From a checkpoint of a small mixture-of-experts model trained on Wikipedia.
Training: a variant of SOAP for the experts, 271M tokens, 11463 steps.
Below are experts of layer 3 (counted from 0) of a mixture-of-experts language model. Rows are named router (the router's row for the expert), gate (a neuron's input weights, with its number), up (a neuron's input weights, with its number) and show model dimensions 0-127. Each number is 128 + 32 x the weight over its row's rms, rounded and kept within 0 to 255. Numbers have three digits each.
After each expert's rows: a language model's description of what the expert responds to. This comes from a sample of Wikipedia text that the model never trained on.

# expert 2
router:135184189133080009135118095071139120134140143095150100132135112078081098104080101105153203167115169116106156142136100174117105159145120153104109121144194147171097116111151110160120138137145120127159156136102077107144163137130132175156185137078112156107152157203104165079117100131143156106094091086159121124164105105138106153171127091089180081104168099168096146105195139125148122144129
gate0:154063152126135112080153129176140218171149146141149078118090148209155125124157099128128110102115109095118131123132087098098143142132145147171154104099171125122149137122047096088184135088144133093117130172111105131164166116135123146142097131198192118139127085133185128145067171103118140140106143130105080166137177064136140111102122086182156129098084079106174169056133122158088098155112
up0:141152097143140155087146086085136122124147128110105078081173144167105083105118134035106139152117168131087112159143116195170117194102138136133129152106086140136167139135080098082120080121174128150088102167125136118211134144140145083088120155079149202117075164190176109172175111160104075128091144124098129153102184117156130145167082081153139122146138137114080134150177099157124126138165
gate1:142177152130145132118080111106150109164143130170224129078106097114139091100135147118102150126095120109132142141111056114082096178088082149141148119137134157056139142124165122155075106124116133121119107135093092094124192213122084111136085133119109156095107079137072140111088098113156116153136174140192138167130169155128186048137122162069154108129143126142138125085143055082110104086162
up1:123144116099088079047082134117131180168176143070162106120141120130062103147138188070114118144150096133132134109141121138187159067155154112135136119107177139148170151106128099127149153111169119136080108096099080102084099092165197129097111075133067139137157118183167066130167144098143097119160097138103118171163181100073157136068099110147101105101122112112128156119131138170104130051133
gate2:149124142122091104113125120146099174118151083125170154121139129147199138107145112161151176140115140093103090119132178140128146153146126166164093139115104166055094140114115133092189054177115097061084153174112140084134157145098204134175108152086076066191128126048111126171073107121159097141103082094127080162098122141091130161098136098137081129118080140098152159111133164110120097144173
up2:113112106075147143121134103107137127175165092165096097114077135138079085126110120091101132187161153148163095127158139067143077166119121140122119071139088159103131157092073105122134100106149129149110103110118118055089155106115162054164174126112128057176151180098143066080132128145080101173094158157150130198081113128120093131145186152138096099095103179184134091168122117152078102118135
gate3:120196074150136124160156072167136055168148103086105071131100085196120114158188136082154127147127140119096190139180158083107101094086075108135127132118106133139132070089118141086158116121116146130158116094127113114122094068120135162121181136176108150056105169168143151180131131135101088147101162121120139153087178093165156130116053158111110177127135083107124108115082113124122135088072
up3:194103104121090156120110137103103165124157168075106099048099129175172130132107111150110124095076195136083105138166126162121081078156175125151129172103144163183068144116113160093115137111162154160119073171158157114221132150104159169154134180158155101149083156106107160146105108149089105138146121104165099137183122087143144091159075164145132125121111126135079108158082098178112096111093
gate4:166067119136128122140096188152100148193088179170136121201131067080174099062147134095168170127152008169136108162100136124103107138122147159139152081129085109132134096096126125187097131121130092109097146163154138081116117111128152086117108170138041102143116080121131092149117167115174139105099108170077097079156114102166156142122118151141107166088164086110134128139130122133110111117108
up4:088157135131150144133150160129150104169137130084085111161119050138157078166105135175089179192145105095125129090149083099086135107105162158173180213191199179163104125135120106167141175140129135118086119125069172136100171120100104115126179111151130110169121086143144144138131104147077120167148119155062123165146143118118152109202194156139145110091109071104100143141082149116144133123132
gate5:183129115179116137171098148116110097133138118087140111066135101132133127140084195120121136105156084141135070178170118156099105179092125125095178088118141121075114102140094143173113129160198127213175111107163171083130106159116137084064110101158080131117143132172125112102102116086134113101158082172130080121129114103113078121110060174151074103176168139132119093113152130147088122121049
up5:079052155109142150129129085109137111130202144144137151068163189152156181089086083119083054104125165172122096112152100100150102109136083118124099160147186126090108166104115146156104135076101118141133107110125074114140171113129065145087162128097129105132092129173156128147132107103149128101109098118141127144113112143198112092095137092141110090101123215187092101145131047100121183100134
It responds to: Mixed word starts. Word-initial pieces and short verbs after is, was, or a comma, such as not, New, place, Ser, Van, set, called.

# expert 25
router:102185134150082096098150117088132107110135157134203119168139130067115143146127109134123180148117170102121193140162110148076114129123122135078151139129187154153131118100112148175117156100141092123108161154118172050129147111129093143120215144153086143136148145199083109105133106135120178130068093106134152183104095134187077179151122137122110102130197123152097129097151136110176092202188
gate0:133142057119090117116154073205065124141129092163155102169142124121145108117169146109085151125112115195151158151050085112131141097128102101168130109102152081087167144099086143135140143070094177117083112136140131097135138096120119134157178122167141085202125164127090050118098093140042118091147105134120156165088131136140128143168105178155155112087110109090106159138132108140082168188134
up0:194130131114148120183053128180170139226139146140134067093095135183103205166148105130152165082128129106139093101134136151165121169103165141112157139081177152102105165166130136135101098127155101175092103085147130119148113159121114092164120105133124141116134158095115143142104150175149123171140146100167180158119171115173095132109047098131143156141139171182071124104148125119157187077091
gate1:107125164110149191092171173096119114118155150123088117165102157141165103129151125130087176143124082081107130163112126166154110194126099145087104128148106193080117124173133082124108117134113076170105173086085182075122088143110138115145138136172121040145078175195077137108112129123196109174084156177112132163121125146157138162161145165183117150149119121138181125086101103163101155090100
up1:098114144081104182152097081036152167134057118130114085103127138127177154093142164169119120127122191149123177161084095168169139142098171157123147136076117107141137147094129137143129153118135132143118116157192136179106088121134151068168172129115070128107119041098120123150158088155107105114150092112125100186101148109153128171170138141121101107071088106153072167107200131104135148068135
gate2:098067087108118159091119107124141134138182151166118194127100161158181090104135111069099109157075148110142115090119123129131142161115103103129163152156118177126171173172166145069106084121111121162144110129139100090108163148176127116119178077162173071085116166136094117161132066134113148136145109121145159177085145077214143105142170175161108129135083174130144119085065108155130103135202
up2:175114130162122101146141102129166104070130172148153094105171069134124120180084098112119173189062124134133073087167171094066099140060065092144182181195164118131115113158121131170126173073120130111140127159116141159106109110146126109129175104092178108137154136125118120140124128141189147124112134156164106135087120150188109143209119153136128128155133200127152137095181112094158085117086
gate3:151140126139161120111146133098132103102152173074159140158174139160205147121144142075061136099018099179074132142191139140090136119139143095082120131176066174183094143144108178155056132127117126109151143084113139127156142142158156151108116144154148096072123153167112085107180124075111120120107172104148160160135107157148136102159080201146088171177132142123130112097125143114159107165128
up3:069110188118167100161140159122090123122105139111127069122160082117121111147188112155102138156117101076112059116130195131159045158108120169117129145118123137137129168152120195138129144073171117159111098128058100134127093121085092105059111131178105099102124116117134110133160143098083117178062144106128166171133124109133117131137112188078172142099137078073132115040111182102121144132148
gate4:137141155143170147120147073137153094125109141080162146154141124076140151057115124158100130153150072103086131082116147087105185152144098110140125117083139109124084086126157074090165152111101129131081097148135143115179154140114112090188193063094122155104119115166122135130083154167097146141128113135086177159115095230166056104141064137116127056165123126067116130100124118130135095170163
up4:145151169185104100090112097081160122132096127106158094135158150122112136164120103126129093154108200126165098117109094080125172157170130167133166098133127126182174157134126121151140146138129157073122112172152115128149132139118188113134164110126133136095201154197073154145142159099142090100118165121084133121132140078090053089084125073113149142000105081118147157130089103129127140077117
gate5:133133117125151118127141117180093131079157110128177127151104115131174079172211105161140092096148124117090170110100221082117198143112157101119141168153154124111107137124166115124156227104095102118101076142089133123149069087086115088107100093146109099115208135130166117148156138132124157102131118200062117101065151098159117122195111150111120167135129137078137117117160139149160140156130
up5:096123168137136147134174153116112161104213127118087130141174112082152135098181161138062115162170160169123143129110149102092119107130163140134081126113109127142107165137128104123174200128130165121151111179106109074147131092118125107090098139143093073203135147151193158115173165154105065115181188171145135158103152194160102148148060163126129156140084091079090167165163139145122167129144
It responds to: Ong piece and brackets. The piece "ong" inside words (belong, strong, song, Cheongyongsa), plus line breaks in lists, lone d or s pieces, and brackets.

# expert 8
router:140136141144104058072100142104145086140122146075123100082121140094140099112136090124148181097121143089154141150145080144145155149163162183095139108105174167161078138086221138154135138115153119131137150123089088104086146101119156162094136168098136131112162134219129161069105154174138171163079121121157164103138112108118182170138092127089108087057155113151077094098169141137166088069138
gate0:142144113171129119147179165151117169106185152095085146151190120152112068102186125165144122127095128093174090111168082163116134090215185163130100132092170127114084108159174108141206106093104090161157155116126134118143182139108102145075117165156121111096130133146121101124128125198149105149083140142077136102103087133193144113085098099153113185139158121057141088098127147185135141107136
up0:070072090121068164089122161145126144095157211111115131084121081160115159071138117097114117103133142113155128148165093050129099130122196168158080077065140083122105118108141153179132155166117156144161129136090093135121132078142189177144114137159151145174105089155129175174135143141113085108115136199170109116151085125131172144171097147073111175088117111103118112114116153107129117063117
gate1:166080161154164112128129128123146105106152139049109131090166075156117127150058110114150174153139078122147106162111151105156170167135114089131064133152087180094123094128189143145097139164104083138125166085133123089113099114141137124092098090078109040137130154143078177088106113129087135131093153129110164163073090194122147152111113139135117126136122168152139170050155172156152047118136
up1:119091151151134084102151142133173125119110168111134144114195109110172169109155104104108125115070096151118114168109162130092102133160211125153165110136140097114140160148105197186133128132187220136084105134169110054169070164106169127158073171129172145139167166116103221126077141147100156151142168164150130087119129103172137122098140136132141131185103092103150114117121109076118126155146
gate2:114093109162124123062166141152129133101155148076132217162158104142072164126131148161129168126162104135152066087104208143085143140153150122117113091102137100151141150036101124110123142112117157209139156151117107155128123133090146096087057155134145079128114134084136126100102151157139171092110181079143216092187178143132174135155132123122110118156141111104159156102121096141127096186107
up2:160158134108136090083156098157112116105132159160082175109118136126119092101170089108143112121113194068164138135131148091158123200093121118119178112164135136098143113114068080138142167145112119128110077111113141138202140159139136106093176075156116089066118117170114169144087143168137114128138164156099200157163148123132175140185117087165124144145122115082189178167101132200182056121137
gate3:102107154145155148117180147136105111140161175156119096159164129093176099091151180168118095087105176124094114095102143146107147061125116130089141128057144086158161140140175163181118083073163154150086164148122121166136174144127127065136122126101187130190129167117092157136056151112106137182072146132156160102128194153167079157089143185112104087098123124091126144146148141120096084072128
up3:140065107162180146136150120118118113136120116125150132124175099156067157097086121117116105111083135171065146103129143102129078064087116154113078113106166154130207094072166125151103171171153143139099128182180114104101172111160122122190096124130101142072052163048137156120057096110147120125105128152155167125116121193166121127130092079126131154101140104098130086172130134084156115114085
gate4:124116146152143116134080132169126177097147141127158084161101107134163104100175102155162071099137118111164063115111131172089184132149153131143145160105167099100150105132130129132239094100152166151089153130126182076111135166085120075124150185162139100118167046144128120122142130112146047097162150089121111151131152102131136142117172084099143071153155140047173079110124114115087147125171
up4:077146061127132152113099154188083099147171135146099145124157124149092166148126126137176163178104107113158128163143156121094185163174049127132105154083116069093187120072155059085138121118152131155091166151072091153146148134095119076069157116165100122147124097111166116146128167163108184087091088140159171134138116074128097144178150135167155174099127134104078124091118129146157085116102
gate5:124145096167130136073214102131173161147116092103137145091171203088156162157160126058145139104095092110113140137129130142167105140156128177168110082150089128142120174192116105114117100144125151105141144104119082089128100135114161133119152167122118131167149141139181084148113156153075157183125162135118177148117134049148178147140096125202079138161161128134166046143119181193105115143114
up5:149164125143109155154092124137083160156118127141102101179062114101173166154152053129139138134131135085106062067148147102180172166119125181141143142158145105133113133123125093166160091153132200146128147130158153106161107117043157069162150101127124157115044158123133146134147146108157153122068136094122178146113101121100162141122153066107196149102151145135079087137139104076117147091201
It responds to: Mid-word consonant pieces. Consonant pieces inside words and names, above all c as in Barcelona, Moscow, calculation, plus ow, vent, st.

# expert 19
router:083150134144092083120084057104132159138113123156176115152178071115075157110061100116123168114146149121100119194134084153147120090141137180084116105180141149186155107104153158188120166102072090115148108132104177118119169117127132166155182133082065155124152138184082166131149105144163145121125123145147113126163159163144141178167139152126127139035122052171153159109131140169125126102124
gate0:108130064146154096124137182165177107155115101116120100064122084129145174106143086125118101078120124113118151147075138102125091061159055162182149102111119138104154110137189132093102123109112147152188169158120087136201129141117083124180127088092093175141123096126168080171091150093167086097165143100140084117133084107184095173087146157135152118067079111143164105121122154167132102103158
up0:090167127155176144145096127126139145133126143141191085056183204124130104103166161086140159126133122138145125139104120160146104143140135104131108120139085112155169186104085145103115189101075109118079117100153136069115144127177061168151133144099095124156147106131224094126155109131183119084124071122117112122146089050162118129110140172099157213126111167166155095130143121147082080096126
gate1:122144115146117106117115113121119149094156163110159135155178094111095204105146139170121148106123134173133086155148091147144180149151164086141150116158078127187131129128110182167103073092117116128094110092169078189112134120110081176081122104179145114156179132136125153168076146153133121119126162187154149185163124151122128172076093203136206148142097086081144151168120112108178191099088
up1:158134152103122135121156172167183139134189096182093076094110133117107070082177123126199085101159100160133122126174124166157085127152164105121109152194121121129077171086100123134131126159161182095168108113077143088130115073184092062180124145090133133123156136156160146129107167154118144169121129150096177143136167102072113178125091162125145107144075147147130099135155114091055182141137
gate2:131180180138164125131090108173127153147164125170090200129165034164184144079152126081114144163145095144094139115181137153198091103101150149185141081143147152130091189142122122132152140129055087128146145096082109132152109131141087179104125103107090104158138139099120145103144108088198109128118120131104086111184138109141131138165102142105107166132126043130182171160146178124090113112145
up2:167134107140120179142139175054111106117100141166162103126118057146130079116135113128110112135141120081121179093164065091105165124196165114148116160096170102153095112127093167083145111131159130069126083105154114091130086097055117143127120184131249155154152099087137154121108078134117165084135077170150170122175112153172125118091131114146114142105138118146194136113114167131132143171119
gate3:126125146160136122116179107159127160136067136118127160120124111144163119164105150091123087077102170109122067121192138127104125117126111195117106070052116114146155094152087077120076150119127096141136083166100178168114124159135192096090129143198128140101174168127120171168146171135158148137110166150143136181121169175194167162154091175098112117150098182131090166141137152165074130072092
up3:086083099087089118122124066123140101127132103185177090148121110088120177084144132136173127160139131101146132105175155135128132090168146123122099156152108080094093176197138175121135131136115082134105117156119100118104135169099104137170096133146159108121153146092109104133091171098118135083146103111119122016173135131095096111125118104237121142091118158091123129092127035072158098107180
gate4:119115116201152181122145103167206115159106088184126156100191122184131139142134128122169096098088097119140106150116179161157130093186152215133163124137080130142114108104131112165134102096081100102081158109074114194137130175151115122142113148161091155161139098103142092166145140186146123123097145180145086127113145128158099166086159185142077082127141060121137173108075147129137109142091
up4:113124174156186128107114167212104063164099150143131106088132115117145175147146154148149142125165082118114125159149110144146172172103183133175160092100093151160117096111208160070121099140109153053118139165137114106116165042139158166106187144081152101144108126121124179180139154098129139114145120146161077125132165089183163088164152152152105177130131071125126085098086143087128110131115
gate5:117125183144163183077079160092143164066056152164148155130157132123139122130150114135169158147157134156113196134162079177148036099172143154139128125129137091104201177158136123116097163155104114087116098115164161158159118124124098114147119161064159055144140171119083085126123144102102098092134060135149125102151159153149165169093152150118089078146149111148129173096119109098126097139077
up5:159135140170113156085116125147128131167129150066117086090116143154096064114122145115128148121150132126103098112091106120137136180102120151221101066055175122082184156157129085099149111144145099176166164099091154144152185105120182071128155176080150160118087146109140169104084164196101098164142097163158120165114142105106085119073121111183098098143116118167088122127165173169144134129154
It responds to: Ur and rank pieces. The mid-word piece "ur" (suburban, multipurpose) and pieces like ual, ior, ass, plus Major, National, major in ranks and leagues.

# expert 41
router:118206142146066067105144107052155147135142123109138122110109099083129088130109099127190143114097191110168178148150120175154146084112140174109158124186181148182110109103202092160127147135133157107131145119099090109106142152121124175121153093098125131140138092200083123108137103095165145120073113176125125096171159132105103135138094123095153080075163046195137130117140153092155100134152
gate0:149068101161112145139159089090150139106117123107132172105130104151092106156102093099073091136130187123144108140140195177113119116162124131158137115070095109117116119115173155109056187094096227141114185121135164178087147174176169095145099055123155144132121134078079122124103136136129139100123093148121127104154101172128087170117089110126123090092166068107162130134130085110183080183104
up0:182224109168089149129154110176174164180109125140117143093117125063161116142098134149116120143164079136102074119069185164156140135096122102128078165126108133110130111150125194105165103139183165124135086076180118136155130181127149106073131199124141099162107070120145140150125133174109114133125133130101142099072108070142095178181134188157138164101166122126085156146091144113165165116116
gate1:076176093112118134122064127092110103159128144152142119110152137173131113160166166068076153124119215122083179132176165113184129109123117089099131074126127101119085155142104177107131116107127137121116077145069150178129179167121099199143088178113163109107156181108152129138160066097124143144135142130142182116160189158082089160119148118109185137110128098165137185154126117184183155141147
up1:105085135094132172127178129150096157129141129122172155055142093118171124199123154146187121138123153092165156154134135150102108116090138158094109039096094145081181191043142158148140180110086164127162129135126113141085206105130119143145058119097146125183155110093106115143145159106113097157116133160128146070126168157111150151173060171119127164104137098159129132101137167172158091118116
gate2:133132076106188139124164116148167138162105133132144124094183108222170131089107104130154116146118104086155173134118143126109175052146135199120098117108147072085154104150131113148140176148128104130164145099124140126210163215129143137064149172153190095135090077134163062128128076097172162101116118186166129143133121103135130159128162125121120143068136121174131093077134102142128150152123
up2:123087101172156134163078110045137072101155123112117151151137116159141088106113151088136138067158144128137162138118062120151132115051146105119101167224121141072151062151131167110083123109145078161152124147115128094107130121119119121118098148114176099126164104169104115106142066079083085100042124128150123107141096117098114155079174116134085152111111121169165166131110143118211138142157
gate3:145136191146141132105135109126147128151109161115123125147110137071152122147185081133150130097124101165167139097050087173158134076078095160139098123068119078100186169073166190154125155095137136144116159072143062106088179138103095127146154147148062108105205159120079181157097083101135124134096132119095107116147158103135064115087117157158136079120153081128150157127097149086096132107105
up3:159079194113121097171075129126130108116102158149089129115146107136088118147098108134111182083152177093108113112132141132124069163111124100093120216084082142100113087134046115105137145141202061129085109151097134157124144125180172133088128198139152140068111156095153156131083118192110138143125138083152095142115103077109111126133182105150089170114165186117121140139183120120108186149119
gate4:146132096097090117098192127083104146121137129117108173105134113096123097116160155107100092054099161137149066100106116102087116142122141227103107099194123151156117112143211130144097141126066107142118149118147128105133140171119142109097165122077167066120137130101142066105145138109119162161096166137148128137124141120149155055162078134147153091168109073171120164101201129208147082109127
up4:111087122033106128134076141147099164169158096100126098143103149186163156124152086113149178075150077152098134090104138181149172109146132096090134193146130182143140185162147192098156141111086193138116135129082150114105173095143165119101127133075130180153107094076110098180141138153136075142133146029092146107119116156100179126110121113138139150153117132106105137159137093095111133174153
gate5:065165099138152154133101104048091091164187150118132196123129149114135152182136134155110155149195105185147161121143136199138147123179089104148081132116140187146085093095142131130129115125046140119160096096140118104079154122095132138134104088125130092083066162147126085114141130111166139166106126099114181119068110161101154149116175170096076169122172118090138079164134109062111133133126
up5:184142156172155134158070151163156140105143110134180100073116105139148125156126094083182164079139127133120133147145100090079107158076130161111118128102089068108097140071107088106177136117139119133102140177112060108179097142137177186168180111175160178115169152107169112108092106147099111138198122113140123131074120174230064109123115165139103131156083125157122151123141155163133129129120
It responds to: The piece ul. Word-internal ul and ular pieces (scheduled, simulator, sulfoxide, beautiful), plus === heading marks, New, South and single digits.

# expert 5
router:138188171165041141107085102145137115159100145101145082141167148064125130085100094078130128129122183079103135135151097132136115150137180152094134157166214100147131138089161108127164129111074113146198110140090172059110164142161151151152130116109153139093187166180115111085130152084117119096113077109130128157178143142154124148168147132120169122067164110114152159111142169149213126146127
gate0:117184119103095108102168133144091175169115210131166157132124113145178169156126083178154157140101145142112153093090112148158117122124129158149199144197118143144142154112109095131091109174111126100128162172065096085196145096145077174126136133121124068168089182096102132154133194121128089123149067155096156147117131141103154119125145145125218126137090117107127154169088077090068107143147
up0:112156156139120065114131153130088156162105071104100086093138061124114130137168081173111126177162180205093088164090121079165092150085170140118125142143107027132140113116142155083135148141131134117133152202121110140183110144112189125084125099139114110094165098167090152118138120106090145107134133079147178063115111097127103140162085112138074132097117093093123167149090172154117104137074
gate1:153062169099165134105102122156135157125124064120101145184114172124188093154140181155089097081119142030145108086137180152148132149132117072135125204104093122132140112146135148140095120109094132155128097135148112106198150119138119173155135139071128127134109080121127095103127196183146109140109142196187148179103152158136098083102108192130158131123103111145143135120083196083101122130083
up1:133161058088082123196066099114139110119122129117109144125131120144157115142169128050091132141112135121156131085132122102170155151068114150121151151082099148157089169088122158173117141153105068080162024147140114151098129117160107101122098109098147152175162107112159103148172143083167188132117130085155108096159125120105097141175201128127128117133182166132135140171133125088153228115142
gate2:141131214134154144081138126175107136077090117111137103179081120093171073061129131087090155101167160088092169132112140189096125145082124174128146117110017068151133101149138162081146103177146111147118129145132121150154104150095146165138126135092140170160126125169119109152147143096094099106119117069161148162063122129145153151185124155112155139113120132056163159119137193122117136075116
up2:108142045173155070080064146180126075094096164105137155153121121134136089097060107139123128099108107170083161089101148167064156108152106122157064128115138143112098168163121184102152115097093150101153080130140131108078146133097192181063176106096121110132164149101152106172104144069159109161117164144122083176118153115123119154124186101147162159141155086161129112152118125085122162144149
gate3:123167109130144167077104168140081121120118083114153192101077163154090153101166177150114084121154088143145122196156097126195177128139168189160168127098118174078194061134156104149109146159159157145099151119157148148085157145157145147134089086105132139082094149132144126123148121089148112106124146124081127100133109190110148082181130108160148090081053117130103125099086106171102159080086
up3:193159130173131092157068110144180190062135145112087132133116106162117119106167122181116129135145136107073123088124145088103103087113118112038080147113081086139126135104125127142097127151153141105181123160163146121166141157083065136167122172086108075114101125127133108114157085085081165090136148122156145162099134157140139159086079114112187150205163164082094098095165166133127143090086
gate4:070194170137182140107105145125112130126131191126118067181102089143122105102091160080140066128109142150104123152155113164095165130173132153160139156092122102140115185111124109176145062144133087137128057114168122104122112085145077131092098091132112134122091126107182117152187113100110048136049138170132136155108177130129123135143136140146112196132121074091183128158094173105063152116131
up4:107178131177117152093129098063122089109137180188141163112121145157092154137120157112120140142119122152133154159145159076158133123069140064118066130089158098163172099079110112082115099119109122113085147162150175143156142092085106138140069123162167189096124125125140131141163133133195150151107149130181148139121137121077066101112080121113058099160108186117144145137136081104054178194100
gate5:129068076087153162113125133126102184158116118127149119161140184084098096141173208105084139169206105054121152140055163105166133121180142065118119118156118143170158171159062129142155181072159104125164191090134141105106150099135122125140123120082181112134122104115154115124102125117099116150108108098082071080121107112044173111104125124127133128136183127122136152122170142115110142150105
up5:167133159092105145154108137140074088136115174178046166051185166109137140186136156101151173149110145158164104126129133096107112071148109079095126092138085166119079141145133173182167148119094145132104128141103165094092138136165092114078084084196137131129140106033133106131126087094069175150170100120152112080181126170139149111122133166109080134161136165110112134108154104121097142127130
It responds to: Comma separators. Commas after clause-initial phrases, appositives, places and citations, plus thousands separators in numbers, such as "In 2004, ", "38,000".

# expert 54
router:130185201134061012132122091075135123146141150090140085133127111083083103104096095090139185160116173097111166159133104165111112147131123159094113110140192142183098122110150111151125130130151109162141124119106099093163157134152124157143171118078110175098154166198113179078108107147137171111082106093174124123167120107132110166160111100082170095104160113155080148091181131102163128133130
gate0:125066129146100146142150097163194104119169127136167139151117135111142167127096115067110101112128078111109142111106149147140106102142098128142162155146153141172194175141139141063146193176182167186122106181147127109110127117163105115131120102198168161160143113185218109111081096102116108166157127088043130108108093136094122148132076116114130124098147092146119069175157129151068144124179
up0:099135107119104167125095137190128126105078138099093123104144112153092092135156050082148140130050157111090162126132051142201144134140186118110110108115071101123062059143110119156045109108066082137113075183124113094110132131102158126118111097134109126185137163094102157141147087161101127125148135098151136150152073107146162123155145152162148117110133161139104093103077107115192134132067
gate1:101128147103121135079118102174124172242125138142146114175123174140114140137110151099135118137140167055124127108167111077077137078131140134203115089174169093138127180095133078097162118177125158100142162157163161063133105155105119164065136114132118105119125137192117138147123104101081076131114124142120209128156148095096169111117090103163171109094205145153118120177126123105098092117110
up1:147169144148119116131121113085057118149148125130117149146143073089121142141137196149213118130210165129140157183206132121146060108144089100185112111103154127164165141108140107136118178137110153157145103113117173121126158069092126203091149111085140100129157072127109171129115133109137124089129119141153112104085100097093081084148128162092111140101142143143175140184121128104177055165067
gate2:145075042134097140198156138134109093092131089126147156162163149117120152100110179107204162110119132117136082120108122145187121082146181160126117182118149151183162116080130077157178098109107126104181090119164142101137111116092067123127117131083131121167088128123143069173133091175082082166161144168145079098083089137111165148145135123096109085097168080152158161127122118095133097187126
up2:114105087135134122167191110130094166129093147062172106126114136101142106120107125193163074134110077153178051096146128164085106106172105150145082144093143115125151169116116041094129088187094107173111091102177135138159101060083101157102106125130085104121078112090139139129105122116120060115190124172141107154141111125122122113069112108113117140117090085113148178100171068118172100148131
gate3:117134145125131128080121112131147181131093099204138212087149121103061152105105173116154130160078097175131115170092146113117091111164150113092175100131089105185143129132156112105085164156101086095165124131197118129208114087091120132136137153109097117113104063102127161140104126133169131159195083150132155119129146077127145148083092130121128111196137154119093081121200092123132152060100
up3:150153063128208114128144168116097161151153150091086148122095154094122160070165117069101120092088159108056141127152095086182081116092123106089174176165143113158120185136119140088123162172161149166101182128119067092126154143125153086162113138085162093140104131131118164162150130104169187189093092109085173096093088158103109101139148122120117119090137140120169094129177128103079109127091
gate4:144130181135121187159094179087148073208108136104136180134156091158157137091063141172097118152116161114088131108124085093091135147154125158146167147117106134148118131128104121172173107063095143133189124108097136102142119140085135117178159092194049124125134120162121180139127146105179083148147111163119087080123088109140133140142154147102142113093097058075194099115148141146206127105115
up4:104137051195153140135110080154112076097148089157124161097205094097114077185099145125101074139153090157134157086139085149131133138083108113164104047130077121185114153104061135055140126107101181111185089111074174139122136140119134163120128123128126154117129107127129115155142108132174125096151143049128111106143069096115117061113116144160064120109113136153079128137131158152153145143130
gate5:154127128122144127113173117143103137116086169118141145084171146133156135167073153146107134159116113092100079144126166152109104043127133138143157154065079142099130087118137105156108085089086050166109132161150170169133132148103126121164134083080120095141167189121120105178160104077151120096131095146120079200144177138179177159092107117129143124128078143161048152116179068161157147149177
up5:094119121151140168095136133097093162132080075149135143103159095160090191122138128157106114174069143148123066173209135131130148126159198111157143169117113131105174155135113096135122153054112138155172041128127169116129087160082129155180105096117073106102128146148115179128190169178159095111146138144155123122130161186104114121137172121152091136147127058135117066122136074176137147128155
It responds to: Sentence-ending periods. Full stops ending sentences or list items, including ). and ".; also pronouns it, him, which and the conjunction but.

# expert 48
router:122176160149098094092083113096118089151162148097188086101146128111088113127074111119195134145115159124116126141175101194141032162131141115119072129156163128191137128083137069159123153134136113143157155068139112149129154090164133193144188203086140168131177123196070143086115124119152128089058140131153126144121170102106143136162104119144145119139167144155073125122171113114142127137092
gate0:122183181083132165152154168105162131116106143071162149086149118168151107067146141188136081138125155132088111139086149117136115112073087132143088127140135115108165099079133143052154085165112134132080110127153129092138091140134167093139101179144115187140075079081127159070087220059144160121055180127136107184149126167107106130113117177096167129141125149097139108125130162136124152133102
up0:165106086113108086131063112171133067062157089103071123137144165093126129147087180113140082137111129105165104172183197141157083140113193147088119164170129100118127139132136075169156137150098128182069159113128097154087105115111128124117170157134111174175121083180113095140132106168079126176144101087119134061159127122110124097128112110186108135088123167127201178148125128136108137074137
gate1:123155103084169138112146188114145130080123123139158172136117083133100150096155102145206118101096154127137153127110139081164124096095199139144108143090112124106084107141161147138061133152145167169140135123182123118101059090107209151143106131110103169123129081101120095188142125072128152153126161150127121064130105157158126101118134127074100148121060082057160118038100113110157093179120
up1:127173087104094137129171173173101147090158104125159122196110100084135156143167139135145140104157127169118123140188121131171128178132162116121104132154136123164158147125135200076115160117122127125183093087115152101126173111072147091154110158186155149127170141133187117150150175062119150112051189136112155196101136148156165083106177090146098178139139098149204163098166146087102154115130
gate2:128085192121161141078134080138114115168188102118134114102105134125135132135113178149175073135155101091094098140157162120119105118113120133157200120157114127089134085122127132134162183120085086117178129115155171113158079118159171075177192115114188097134175177133119110121192111172170110046100129155129155076150151125116108099120120163131103107199124203159178096108145148129123179097130
up2:103062105123109189100157182133177130120123079145151116120178132087151122114096115135066094104159107127160099123165116081160140153102141145131049172147140109136085108162124140112203109087148146107141084142115142120168095104152185181070125175126145093139137116132143172094132089190063144099136170141146160100130091085165104128135118109121113149083154142157026138162147073101139129117185
gate3:075112168103161127168132137117115145152181131126159112113109179137146143189090138110139138139146156130146137049086135084147148130096136176143157099151110114087115120119108097149140188206119117107130192160124112173106088126127133180188102153131156115170166099167153131144131172110230087124120137088109173179218146145147127125126139176149126120175106166160097142146188171123075163108163
up3:100099177111138153122135131137114098174124118119128107124156150144188137163152166109130168179143154114062114127082146094114093097161126146145169103151121191086097128178151161127142156064040154098135121104108191128121117095183140122096165114191176070117140107099111157035108170140131087207101107124147115098124114087124140120182069134152106092168118151145113133118123171116084088090095
gate4:124119144122090132114117181187094104123112104121126104088101151136101114152098159135123076171144124102191097177070178132091118129099136128113108194125138151120120142169201120150114127105121142130120158111135084147165080065145098102087153175098151125151128166151080091141107134082131101110144077042155114108118220139133160165175165098165129105142152167075150085165184096089084107082105
up4:110137095128122158170131189124143150098095043114146092130101131107137148131118089140155103130089194176149119095120134210132155161159151099104114119119130205127169136128126131136175102087115189113066109110175118124124110113104091115093146139180157146136165144146110050080153121128163106163196177111094102098180117112140153150160210130158128130170155110063130186068120148134123108098148
gate5:139149088098103118084114132084091107150110089189152058106145113149148084095106168119157128046145107124143086131175150094129042104121085107148098122097119076164142092122146139100112078173137146095112099161140150169138115176088155114100053164168215161096109178111092159131194146127152107127153083164142137159152107143085107138101144098122088170081136132087114136175129125120147127174111
up5:079088158125085135154084167155157091142123130132110148151164147158139119105087180157122180102182137156144194158139169142155111160152138135149057145127090181103142133153197141156106113185098073164096119158139146120141101156101079182089110102186138088117153080111118094138175185103097115160113163151095108194145096133130128064130093177107167141160108130046146157116143156093162106145119
It responds to: Place and institution names. Final words of proper-name phrases such as School, Valley, Festival, Road, Award, Location, in team names, awards and infobox place captions.